Weights of a small mixture-of-experts language model, trained from scratch on English Wikipedia: a variant of Muon for the experts.
Below are experts of layer 2 (counted from 0) of a mixture-of-experts language model. Rows are named gate (a neuron's input weights, with its number), up (a neuron's input weights, with its number), down (a neuron's output weights, with its number) and show model dimensions 56-111. Each number is 128 + 32 x the weight over its row's rms, rounded and kept within 0 to 255. Numbers have three digits each.
Before each expert's rows: "gets" lists some tokens that make up at least twice as much of what it gets as of all text; "mostly gets" lists some tokens that are sent to it at least half of the time. This comes from a sample of Wikipedia text that the model never trained on. Tokens count by the router's weight.

# expert 0
gets: " |", ",", "n", "en", "l", " an"
mostly gets: "n", " l", " it", " later", " while", " there"
gate0:119134113108097141083119042081144083123088155088138097137105047083120171118130205120124152054115135129118156153152125105139089115143081156113126143083154050108062124126
up0:135123129128080137101084064140071180049130134115108141116141129108172172195168132055137194141115157053142110130141133134111116145122083136096119154116162119136097102128
down0:102106150046112139125130158176131110130138150172123139128094185147149106133126096133136142153155111111112099067170143160147139161147131142163169154135157156150100149130
gate1:130146097126094141151103141088115144126112133099143165141144120060136064158093165099137103077191071113151172116113167131154107136141147139130108082086174118148087150074
up1:090088130157114126117115106166099137103129102132070114155126056137133114118110129136109127180129155123157143161145134097179167141091062125071134137136097132100062134117
down1:131104121143156137129177170149076135089133115105105082115101118116115153119111126146126160174104172106139137075153118145153132157079103095138098151151123127088098201133
gate2:123070185150160106061178102077115155173156108142099083123121126151114163100111170149110123072179090105107146141123147141140053104093126140100119147120157181130074140110
up2:125128164109080125090194120080086136162134077094150090200173108158126107112080066096143207159111162105162147074121138144120068117154188131114126111135075124175120120135
down2:119111096154120109107138083058126129152123103157081113141120137113181095084129084149105090092088130096100149174113125138160110078075134120086199113051090126121092095141
gate3:111109107096148046084146205129105144139083178128154144101142108171156151096128114111155118182058067162098090164123159097103130171118155141104157101150110119087133085145
up3:177134152074079117120142128134071141173102166166155139046151069104110066055162202135090125101090155084163109118114109159132150171136117156147104187117084157125114155117
down3:119109100143075097092103139137122118132144169151161109120129099129148130054165123168105139128145162159113109138181129100071122102074168148147099102153127130132113143093

# expert 7
gets: " the", " that", " The", "at", "P", "et"
mostly gets: " \"", " New", " but", " (P", " (19", " Star"
gate0:082079113137155138138075167153153130155161118122147124210107137145163127189111092108086117129099136103114148119093107107116165123097147130080116116226131098120173115130
up0:114080135124151128114074128095107179111139123061094142179121122177206060111115151106175146102081119181117125165139156146143065115045146124106127174146045135142120099104
down0:097141144162077088091177107104086129181210116109111164144109103084097164170106096186107109116131138103111076124128146164114097155103169122104113161073151145154137155182
gate1:149113115142126175133127173108128151118105072124197137148166108128130141170112132131156135162072117098155131109197135107162095153123157103104146154134100168101113120120
up1:129172140105165128156161179130149156062137145090146145143112132117115144204059131180138088082117147142135148154127114134131193076109111167154134070101087197073187162088
down1:132080173105110083115076125127150163099065120084139147124119085175144137098078146129042148127133122124074160109114125149121145141141110108058070134174116188106107094156
gate2:129133137089130126162160149135112169095098161161132141168105137174111049160125135026128181065158172125126128136121167148085146174085172213176144077089168136117167117129
up2:103106131153104085140133096061145144143146116096059112186110156133204148111144109124128090120133159114119126135067120136125114100156138147150133115135153184152145133137
down2:167142142117151231122120151137103154149181150078199139146173115128121175146056109123145135147084159155084112136164089097122130066151087090143193144115111110144074142146
gate3:080135092144116108123142157122133109107129152146098173209149117082085138148145141135158197155028118145107080123117052128142079106163155137156142065153113083134137138087
up3:112161121127080100131148155141128115087108113104123109131085136089058104099123098150131153131148138111112096117170196168065124124108150153152175068128069104156137104084
down3:101123093146132126121144178120145090060091157109206136111151135192124151090148115117096082150129136089085169156124126144191120152148177150179118159124070083128123146118

# expert 16
gets: " for", " of", "'s", "al", " a", " on"
mostly gets: " when", " On", " This", " An", " where", " Ar"
gate0:117187106124073061085143112102133155094093128105117090063103189141151173124059104128172124083190092103094100172115110139148125096118109134159087089077120143201145108182
up0:093079098098118144088160144161076164091132131167133164066141063111112137145122165151166106115133153122108171174122131037141125102100088179144126103105099073123105136085
down0:120115132150101103187145168125142081052195118100190131133090117134141119156173129138116133206085145057127165111097170111151146119155141177091112126144122125090111141124
gate1:035155126152158148081109204165125098137102103136141159110110174123180149170142139116079145189155169178175118116103154200152135161105126087108144187135126149118100119102
up1:159115118121148126130129165121110091173148167094107190096121140079195171101142160117110101157144104188113180098118106183171101132166179141107116137129083136179100148176
down1:146075101127138138142118113131137132141140130161138155153101109125168113130099194124085129194104116186117052084133112103112132144130176150060089105123149185146103105149
gate2:024118116100168066141084145079131160117131148145124122117165117116107121127186154110197138054130105105141176151071143108125099100158086133120138166100166134163166067065
up2:109143119141092122143132105099159065119090125099120092131127111187155120191106124151045161127125104061149216104114124103158121109067119116150094151164143107148124151072
down2:158138133211117184119098158119091098115123121133147136172095150081184160208087092096052140122055141069130112117179111120159138101141104099068146119125112112110158149090
gate3:128189094153145114125112135143090146080172115103152182160154077140115134157170096100202141133080085139125109140101159134160117107151051072169116136042094143087093183079
up3:122126121138150135068184125173079111141076115100175087152146156113085097067154146128146107143149157167156093091107099169084093148158101097164106103081120100206105082130
down3:046132153151153139080148200116114053102123102200145115095163138142144133086162152142103152090179095123132130135135096129118191121069164110154187113188093199120094110153

# expert 6
gets: " and", " the", " to", " ", " by", " in"
mostly gets: " /", " and", " New", " or", " US", " John"
gate0:080122174102131164166099132129119113057134085089153086133054091194148070095126111083135134115099133132146128137067100122185082107093079140106114164133117110164167119119
up0:149119141154138182151189138199162136140064142066112111108116096067148086099169135159148123092106103149149066067130175128163148127151126085084133136107134107148122095170
down0:104074112114145089152112120144139117170161150102135152101129147088136143114105105182097048138133103097149132075103171093137115190098156124087182157101156118147120084134
gate1:146115123110140137083129107106151154100170152137115105168146158233158099194049088145131128107102097110066130126044200134137168118082115141110130173132204130143090110082
up1:078100134106115095171169119134114138059153124161134157196149147185088119190128093154133141124193101110114176137132126098102124104163178113148150109126163166149087064071
down1:113071142143127169117165157156102063112178165105173112153095073105129171144099152157123070154125069125149107151122098093139128106129145130123106071169125179111122171103
gate2:146131119141128138149095121179107120070116147156085109139143097200150125162145082126122123094141075177145120073063084112097109118153096169117107133085157103110176121125
up2:140064145133137060155199099116145161126162089150094131156109177165138143082072093104126127153095131134203169163114167097200092154100145093179077084038087115086142135083
down2:104100089116105118089138169134113201121162158106107136107092172117091112066143109184160156077179072221140206218146093085130121168165098099125179105117129173069147146100
gate3:084169193121118127153055203130137129144145127084157120127157108133163111196110110124135120144187124179123098143089122146093137109154043179119100131140122153131132085147
up3:130124150083157131128149167180149170162065144165098106106173157135060167145116148142143121109148165148073097076156074161157090216124042165144053117179117103178137115158
down3:117113105086139110069130137063132175107168145141134118163099164170136117100126144137076110116175155126149150145149169159130133123117131090132134127136117137158139192147

# expert 14
gets: "\n", " a", " he", " B", "o", " it"
mostly gets: " b", " c", " they", " d", " it", " p"
gate0:099141159069108120109121118099126110071131136210170142121143101038096095111184152148123086072174142133130129107038118112154088097154103130142128091084155141098149157128
up0:127134136135115061083093161085132108094143112090150085126127124094127121151182113090121159175151161189097146122035171130147159095116104152148166112141148175079174095055
down0:087135106110065107060109098178183169117117134103108141095150108078109115096105113147134089145103107168146120125162121170089173158140119121135065103104118112129169099148
gate1:077113112098069127139118091163104121117147174114190102209122099131124099048117047143123117196135142127085151125085204107154122076137099121121119234145145096112100128097
up1:133061106064127127147115178149136110112146145105116147108112150080068158125111144110166164137116153116116081154105143122106181170116150081141174126096098107172109098146
down1:101153136150147105164121116146159133155147136129162102090087138101114134118079213141160129138136120148177144148118108190141084144137112097139123153139169119151131180101
gate2:115131149142127181156153090123099136108208071131138155085142147136061150021154153165170104105149088135138110121099114142125156116115105066166132192137132055128090125141
up2:125112112170091116186153139154091173131116113093105119173149115139193125169169136117096161139105142121153129129158102160162128105108139150153144149124179153031124075154
down2:187188143139142139190115099100078118099125122134132119143152108106135058091127098086154135107157111186155111104140160123156159138161118163160146125161147176116093109129
gate3:141075116116177116169116141141105164104152134151195174193146114086141085139155070100157122172180071099143093116080185142105098146178086096101143104122165152116109178112
up3:134153086148126116145108164093108112151125116121158140098102153133188133191167162128070113131133111174097095091097118075120114161143183130155129108125162179119105179087
down3:138220125082104099121157108130101168153147150131085136128105109146075130083120143139133102094140131120143115105115226099155086093143115096094101160173092130115110133161

# expert 12
gets: " a", " to", " as", " at", ")", " In"
mostly gets: " a", " which", " who", " United", " under", " As"
gate0:120144176143126131170077100132115124162146084071180172126136091092124115171155088106075127100102113127132104136141100137104140134133114142185112118128164057110160140132
up0:117134107130110124111143153179114109082116137069169107152116092155108138059155149118135124129082157122152062126109124136099143150102143113158137099087148113100129071097
down0:130112115105132173129170175143139148135125173115132082129136094072124145141128144127173160169031122133142117104066089105141120111102095077158094109169143102138113138091
gate1:158154127122138133109102130082150094137107091135167166089121140157122118077140123136086116153143105128058121142120097109192157067157199140111135155161159107143119182082
up1:151111205128168164132169123128134106094143145122134125107116096104115108170089170123084119129163154097141122107177128145079167086100143132175085201115125167086115080117
down1:135086182108143099149116155064100114179184177083160093176108141101129172138087109150142084112148144148166157069172128099110139132063173087141072113101130124116107122113
gate2:121134147094080125108148176130136103082115093095162166143087146108107180093112080119094156142092111153110115152130083179105106163156152105107164130152134112117126123163
up2:144171080051169163113105154178121119141142115086165079113117136066121109143151102135148138129112134127130117075134075115133167117090121134086083136144181132098107182102
down2:163153131118118146110109175086056131105103107126094113163138160172109177175208130133100123144089129125133162062119167132115134103169150129137154096137175146151152139176
gate3:116093101125040202107149104120149137104159132105142145097100093115089152122160115072169155103121088112086117087084078144134129111082167161158111137166077093141128104115
up3:127105105120158125153135132138132089171120195181142107138115141159054122129103141108151078159133138077172083084046106084115195119147100145158108084180155078167122128127
down3:108103124133102122138163104160120125108147137168102076159095133155153169120150105150078135188022091123107141142158165117086135099080051115189106094124137099134100152057

# expert 13
gets: " ", " and", " in", " at", "t", " 0"
mostly gets: " ", "t", " 8", " 9", " ==", " 6"
gate0:080105143116142154138073142129188180126139137094132119141164127111140124190066065177109139086197142175142101170154062118113182148140101129106125112099131116071164148099
up0:127142146132100116157083143122112079196153123144141066111126152110101134082104173114122151041140130085109144124144073132144139142100146223166173155129168097080121132131
down0:101112086134099177184088124110137183117163115129123119126167142125151068139135084123097168092195160098144121185122071144121133122123134179161123183111160068104136121109
gate1:080118152104178112114133104181097101147163094130094094116199076152102141121117083152166116125132129130051090132144135133105072080073184100081118140076093128115107180085
up1:122166073181152147173097089159103147113122059112165108141133138073105184105106174138088066104135136074145136092134128122172137091105142181142104151222110046155163112183
down1:167120128111100139148110146143131130174151100135162124171117171123136106140127206109126079089160123091130162139131194132176111141144107140117150097141165143191115150112
gate2:137085093133194097143119081106142112126101189159112117174158154151144129106123200158126143131086160111040123175151116115154141109140155186150112114134113153103199209112
up2:089081119136103147184139124158166131178148118170093158181117129091107067173133121123069145189110140165169162147168073116056135076100111130096131115077169091146116173162
down2:145153088133161179157146109157142075109152069114072159108158126111095133167135115086145107168110209086153138114104110136123162151150129099117110144070150085157103118164
gate3:086176159106171144121162158183134162102086116107100143166168101086125172177099156176155087075154051122145142145162114133119171116102177107081098190101162078155139153126
up3:139129144111156139137149046134102161099176129133132132114138142167090159043121120144084119064163148128165162208152141117127135159153205126172123156115122138086083166150
down3:107107114117095123070117071189132137114139124135170068110097128134129145095105172173084090149149144066118119101136119127089133068157116137143160170146086112137128187174

# expert 18
gets: "\n", "os", " are", "u", " with", "in"
mostly gets: " are", " team", " pre", " res", " e", " (P"
gate0:154114197157149093079113156107143128078131127150122130155108134099128200106161105140187179119102123134136142115141105139192148106117073103091140145142093141147117120149
up0:156148056102138121068138171112103134169072167158090134118093105160127166124123148159128158072108152109104150137111118106169087222140149154159055103211125112138161129139
down0:078123108141079150093081132177108069123158135132109135216108092221133164169151091150120136139151183119075079113151096194117141137123189114130118106172114139121125132120
gate1:135195168112107090104166106197164140088151149171130088120086159160103155157118109130111127130143134145076113048174123128142161136116065082105129157119138109146128155191
up1:111133150134164108099167141180113134148112082083098130189134083064089176105110126112152124161112116142102109161107161139144184178188109120114132138143120139122149097124
down1:136125129157136114131108165127043167141146187117153133112127149131134125167137183116102135156141151103102192147092160152102121104087226188127102132132141119133152124160
gate2:131137120106156158100153157095126090113160140076149196185173186097132095182161105136100150079192111130114113141064167198170118113164115103113100097038179110099119151102
up2:175144121100160060112163187057159154160058121113127111095157106073131119131141166046135185113135141064161105139207122142122167143121212100149133125099086150072113128123
down2:185099123128198091104117146178070170138091073131153068148107097100172108135185172078099119187134148112147132168113107116096119091095136087176093106066176117128092130180
gate3:159083088114132155110068102121161154069093091076179095095129079125150141155108121110152088128124123075143139122115174101202079121088116111126127162146136126158141160082
up3:108157130157129130147134192166132130060132122110150069122096149150159160125140148209171150179108064034122125101157161128121172140131126143088141110080158149117121128102
down3:107118133178102151107102158151157146112132150088108160117160153151100145149211126080161165146127159157155105136104161165121161142083140116052129121119098173087160137127

# expert 5
gets: ".", "\n", ",", " was", " is", "s."
mostly gets: " was", "s.", " is", ".", "\"", " also"
gate0:156118119142117140172133176140095144136117139119140128067092137086120174145151129105169147169143136128117143135099105168199133095177151072140139110171120172092132172133
up0:179135153173158137137142087070167121185132148103118149102152094075116093142115139135179120063079089175201164115168181160136119130121154123185178138099068197103165115177
down0:158184124102112043119159127144132094093125124147122168123087162101164122145122152209088189224184132134115128074179145173139082092197102103136135133138122148133095098116
gate1:121109103124066172153148126111089155119146118097149122136128166118130086135095101136136116154091165153166108125155121123110148140142094138159134069157160116123116125234
up1:108173182094119163138118138214111165104103091106103123129101130117155124122088146157101087114117147111126108124116097126170067141160130087125126055147141163179111170139
down1:173123083156173129125160130102122143114134178152064096136164124120165148147165150081180165118096141110104090117130098114132077092142133149203159103166086087088117130140
gate2:097138114191129129112090130133092142088168130082120097122123135148164099217111147137193126089144162113210147140109170100087135133127140133127164123102134158154155113182
up2:146162168149138130180074151127137098175095163141077137056163126113123121121139140145148066115208142133165120056117128087165137102136183149193177175138103112138081116126
down2:113131128117143078093104121116139111141130168145122171160106106114122109128126101171136120166172128084148138102158131121114188139107129183073129116097161138153159187118
gate3:106172047157144128075178145154162158072127143079111129178157133120146098091154111154140156114136122124100126141114114193157106095166073137143146111088126141198141120159
up3:107145092149118180061162140154112136107110086180127169114142148090183091107089188145181136124114101094118098153034081077145110122103114204111122125121101191108141109138
down3:126151166119097120146100160104142114114089070139106170119156188144159108095138124134162122127128099134126084179131134120125175135153138180166152122078135137156148119135

# expert 1
gets: " of", "-", "|", " in", ",", " on"
mostly gets: "In", " In", " known", " On", "On", " –"
gate0:103165156105144087126147061081198092151121170096064175198096096141142156101127140110086126107114139158152097136083177143153101173119109190108095110133104157090092130182
up0:090113107059210166118180112145173091143071163119136077113165088099095144154109209102141113146142104156208116093095168085129069114111080150157142138098093080118108156095
down0:077098169119145112175109106145219126115145144091138146092123083119161135091126168181140103098181130079139135157096149076140146148136148177123174119153108145132100170134
gate1:157079113094101117074127102102119151127179065128148120097098111095112109139182168133111124113150109141108134146157082127158118126145189117134114108068118099128062102153
up1:149124144116176062154171096117139094109122098124135136105175121131153066167149162083126151145109094139092100152113055158124136126134139098160142128167140138075108068184
down1:115093110108120131149125107096111123174124121100098147199130110100127085096123127079082099179220128122105153112186103133186193137150085148105089160147128139115110096161
gate2:119205142119167094108140189162134150103144110098163106168132119107102083091124165125104093107180128114105107171178158138173151157164144098139118104117098182139125157099
up2:120066117101150168102091079171163082171076171098156140158062156143124099111199117191125103208150161159111147116155164061138152105120126158090100119074129127140144119066
down2:156103077125128161172120154097136091125159158089163154112107128099152083131132117137123142130169096173149139063095093143134112111086200133076097132080124105124121103109
gate3:105088099116122103152093142103118151140123073144090074150156150186134196182151137107102150046145134168159147079158199139172172107098136146142115132100175107134148089170
up3:127161071120132086112122070113094056149048152135133154151159090142165173152103080143142139126147147145114215097176172104160168104108057146117131117146147123170118136135
down3:145168111138114127188103100149110068123090121106125221091108118128114142126136169143142172180136120072173201130119084140150080132047136158131172113155114197190129129164

# expert 8
gets: "s", " for", "|", "ers", " was", ")"
mostly gets: "s", "ers", " 2", " for", "s,", "\""
gate0:089142107107045129124154105136180150081113114116150128063116156098100155059127171134084122068047123192139066155100153128122082185101114154125171083120127113096116118165
up0:102098118095107142112116115142120149131096121108128112084088139168137130183116082122134105091167156126099186058153135082116125161099198104141104170130135173120115160203
down0:131110074122159185084161116134141069135156153171083125166114088166120097152117135091176140126078147113126092134096096147124133088136124122136118145091134121083121119079
gate1:081117135125105108083136154137186131106154098134121163146126150121112167088136167131130157128092133089039070120181118092195096131104136109136161090130116134145097166136
up1:150128117118161110183132137163082130148176079126150119167094191082111111155085104069199142157119142098142125165125131146126090157116159105110172037134149145086060123202
down1:099169123098118120124146117175153108160136117139152165140110121187128152103151122156125168146195107145115126121144113185141153208140150115111119161089138137156145152081
gate2:128124187121149081109155161086149183114144148109125143114107106111154104133118086157099141136170126132117156150103150124141192119164102146146162115140145140084090127161
up2:085151104142075162163154167110136129116145095071136147155162146135132146151152121166139106119156097144104156116129135119089085116128102061094154103151148149160153132156
down2:102105166121111149098118120168121098131123094102132097140126151150148149148106090120124185089136145153119142096156135113122112112058121146112083146101126105170167144155
gate3:149111139099154116056128099094155166131134136104092116067173104107081120051107173115094154079135138125077116084099137145129061108163151124138081148146119139143081076122
up3:169136041174138115151098084139100103082137101122168149096142160165041123178052174137139116102133158097095125124126118140149143143091079145143104118053091123152144095185
down3:103118105086095091092111081174184151077147094152096135121107162146096173062162117113140117095145102112093091113105136118120059150139096193143089192086135111129116176084

# expert 3
gets: " the", "-", "y", ":", " on", " from"
mostly gets: "y", " (", " c", " He", " \"", " from"
gate0:138111110130115115081091130154193159064111122122154159164117138176126071052154137130172088103130193133156145086133135150052169145108157141171107137155102143180113155188
up0:063088119136098116112142119081125135124160134114085152146210092156095054128131104184105164131134129121109155115190076074122181174098185140101158143174063164146147144148
down0:136079105121144124129110140125116120136094147094135053190118131155168095087165104115148121098056105101123131104140137166131191131062084143114214078160110126155106201095
gate1:087189122123150092120113162083119184179112147105119121136159131130158128148114092156173092157056155133112098101130086186140080102114171122080083106117132154131121094187
up1:145065127148135100165099098121150161122191084175110163060141110147103169112102138123199092093159126085136073099161085130100142134092196150110157148133133144178112109087
down1:147164112168159131135120106098120144154098164158085145153166132114077134146113108093147121150102171123141133139148177106074075114104123170088105141102153162190082146143
gate2:107149116112194160080185109158118066131163086157142175129122131133126084138167124157158133145118133104121125113153091161111201108117054149137125150103180177164139165078
up2:156200117194154113105148131108104152184139112092135114205124143123107153058162079093111140157144191183113138111119071097101161134155128102115173156126062188159150080165
down2:111107086135136120145109123138161143163103107107105124161067135097178129114198174171107057132143165079143197176138118124131127118170140186133138147143103175126136100175
gate3:085120119114156132046097108167125126103107106129099119113198121168166147097160096123222114167091145127160118085236110073106150115115134121096149165102106108135111130129
up3:155063138097127139099124168130132093142095147052153154125136142089082142116132167190111161128103129159150158054130056100058078127093124136105088130163073116121149140129
down3:153160088142133152118167081140151107179171111109202156130100152060106120073083133137116133085061181175117146122066146167116124115111121128131096059166122128149092123155

# expert 21
gets: "\n", " and", " the", "c", " N", "),"
mostly gets: "\n", " and", "c", " N", "),", " &"
gate0:132078124147154065084089060176111147125112125175098133047127101121083143124172184171134159071089087089073067104148174160151114138149102171150111102183149116087174160118
up0:114108155145127097143134091129078042060132099128086069124171123137105139135141153137124112145124138079133183138135079171100201168123170165120128133157160164122153129059
down0:151162106125155114088093136120128136114160139143130153115109130080142138118153089149112129111089082113146131125101154102105219136164121169184141088158155140103108134134
gate1:134124093116174118102094112145119159137079098090166153070148116072089152100157133132170102146143131181117132087140125188198166121164133197138123143156141164061094130113
up1:175105098142163141109121158089127124061115131142097132087085148128131114086082086187153106067090143108205065152142165204143127125086166110070111107121137089098134097115
down1:135122192164117084110117087196124173106117124102142116166136118130116153103120180098147109155154049073119150090134160061133125129139064168167108107125132106123163086138
gate2:138165067109080170122151115105152156110105112113110155080107113135122091182128101137120154073094112131131137119164152145074073158119050117133163124097053126156125141116
up2:144119147134168131178110104115109107127127192167176061125089050126142148128084164122140136070156192122183167136085142106134097126107140106139083179078116159190101081168
down2:105147086115111142150146084150042140098160118146084129172052134090107105160183145093125122159162135138178119157183097155131143175150120097120136137092139135157108076151
gate3:175135098123154092129163119140117103097146141133180110138174127133116223103128186137111161131132162077131129080146108153160146094130139159076107130107149113142114124179
up3:152095093143134120195178088122092140062193105148147134164100167127166120149093088204146191136087122168084165134149145083126138111071096133134114101111169082139120125160
down3:186110154076105077139174094134209135135155094117121184154065126147112126121126148095139112066152146072129139119122096160123119083163073152071163148152111156112131134143

# expert 19
gets: " |", " in", " was", " of", " from", " is"
mostly gets: " from", " in", " during", "ort", " other", " being"
gate0:154121113152077143170099204114106133105087149185157152097119160226117131077049113074192119135120136126136141158202129118151129115150137167154145166221132130131079158115
up0:092045092116138132156135104126156107155115079085097103174102101104163096133136090172099082130203129127144148116057140076134174131123119155141139093142136177156169163124
down0:146114114112118143137159122114121166140154114148076082079073094115144164129111128128061096171081110110117109200113109133129098076131132170114036146156141145160134155128
gate1:088121151087147155099163178103176141098130144122108060113116162122165172113100125177173130150148115142085137135123162117108102132091178112150124166131163126161060187079
up1:165161140169102116174147088079099160109132106115114053087148131161123103100134208156167149083212175143147184076128132059102128145140199106122144111117131145193111158104
down1:134197099133092162168113148152121135150161162165060077155130088108178201173140104148110151201094141130141196090143181149106075131119119148119160066154095179123110151157
gate2:080048104071123189104127082171171095083136125161143132089134131173116076104102104129121126075119178123083141096143119115082158127089119160133136104128086108153124161210
up2:100148143063134102165184147133105109077107166137174166147105150148026096136128102133152118131177053139145152108158118146150212161086123119137058180095157150186089137085
down2:124149148080130150122151087164156115138145109173157087162132075049123130127148170139157139120106132106106147144175171142067159158109055154125094112124126102115115170125
gate3:130132116136149104094137121121149146083130130207172166144144152092121122093117126131133127110131039141089151145103129195107129156170122210045110151146182099061110116182
up3:135107148110155116148111154150126162133140136116154139104100188097169097143132158127138099162122129148166094127215148164089116167153168120158158101123111101052135129118
down3:171154112126195156161149178131119143113116129223173051134061122190126137149121142124080120118170094099142159185138142150081146125146079152138165154126147115058162174105

# expert 22
gets: " of", " to", "ur", " (", " his", "/"
mostly gets: " de", " p", " new", " al", " used", " under"
gate0:161145143108094124135075123057175072119127135176141129056140053109104169110098161118138079125132129200091089127117123123137153135122156136131111147181085178162131152207
up0:152090142172119166167168132143107149106173114061097107153147144150108118145149110138175183122174133164110151141120143090127134152147153128184158069150145131147100076120
down0:117177134144097193186106107091146104161081118121182184136130107118146100101097102124202101102110081170183165122096145156141112101084126083093214105126091137155150133100
gate1:139159168152122098121117137069117146126159218139113108122129098175055160051137147157137101123172104122097123133124134083181091147161130138147074162170121110125115074136
up1:164180124062185145167117142135166130131089103159147177202109093167085180193152098136052106149136123165150131117166128136093124110075124063137147047170115099135130076134
down1:129143107110076173144094088164109105170101108100066181156169118110093122153101112139148197129164152130099103091153147111176165163119115091061136121101081167141058112133
gate2:126102126093104172197090120092150161136120152133199147115136140104143136170136183138112103157113129108160143175131154158118127088108160125137119176146110105088155115130
up2:169132144079156019099101171131096147144116122083074163119156133207137128166121145131088136104155151126110107192129133083136101129163144102093127120126094136157064121078
down2:161149120206103136140124170130165118097175145109106102116141155085162174129134084146118164108124102164147147123213146124052160107157109074131088110134141142085136069120
gate3:135095154150132120115159141138136161113115137163131105108089140081124177076061170083145206099115058166113112144122149130178106179107194153201163175131136120113094101094
up3:128100195087113180146110117134166163092133070178149139146151135122125087125142108093140206156112102152075122107148158156147130163171130065121099148147128118119115151144
down3:129109130195179182156116098092130157174162113140138103161132077078127115192105085091129178170131102117099129113114083161149097115117149128204154109069167102099111101132

# expert 9
gets: " |", "|", " on", " 0", "==", "==="
mostly gets: "==", "===", " ==", "====", " ===", " one"
gate0:108129146111111168141070057142145113073084113150210104174119099129177144093158141148130112149130114094128169161094106154124191087179167124169100199143093154165210090117
up0:106180167194178123117087149142149103094174097100092116164109165183081120109105139137078089102189132139083163126143107164151136169100152167167149128140180120118207141127
down0:143132126170147124162173188148136155091136149088140111122149138084089206110158122096142120142075136160131144142119139161077121129086159056149146105076135074137087170115
gate1:096132113135119154094062168040147152159109143103105178135117139179093103182163084086131159199148112122156123139113083087174127132134117119195096154136114113092136107095
up1:114192051134116132087070137136113133143150178147122140095084139101112131147105177078115157136080138086153157192103089099146140100122166160116120113186172155136130099130
down1:131100133153156102121122104112117171129131126116117098111139138128143105197161119065158147215154103124128093119126161127126170180142104142163117127098098174077181067047
gate2:152124064158150082175080134141108135171122072122147100105105101126091151089206149116138151145081143128161097129116161097155175152140124140117107073107098113113128140058
up2:196121092161077130129171143148180138137140094057079164175186131138123091120173080108098166085122111116119161117042116114136140163137120203131155109192126202094065219081
down2:102142154160135124108162176118127136117140121125126090112181152135130147111149178137147148165065140155120173115127164094152112128172145159083134079147141116118112102040
gate3:120193093113108099110151069142119125165142152107154108106083076152096142108134137121088123091142140085120110185150146105139085200112188159123123128182112072144144140126
up3:144114160172091105112115089124151143131117165054097098177153145076150181191178093155053127120087151143098123071113127159152081182105131147129137075139189135109110155090
down3:140155156114109120112117088182087132110153129120094096172094213132028127136067138087165119108123128103107133085176085101077133128142075106147081079147081107171106124154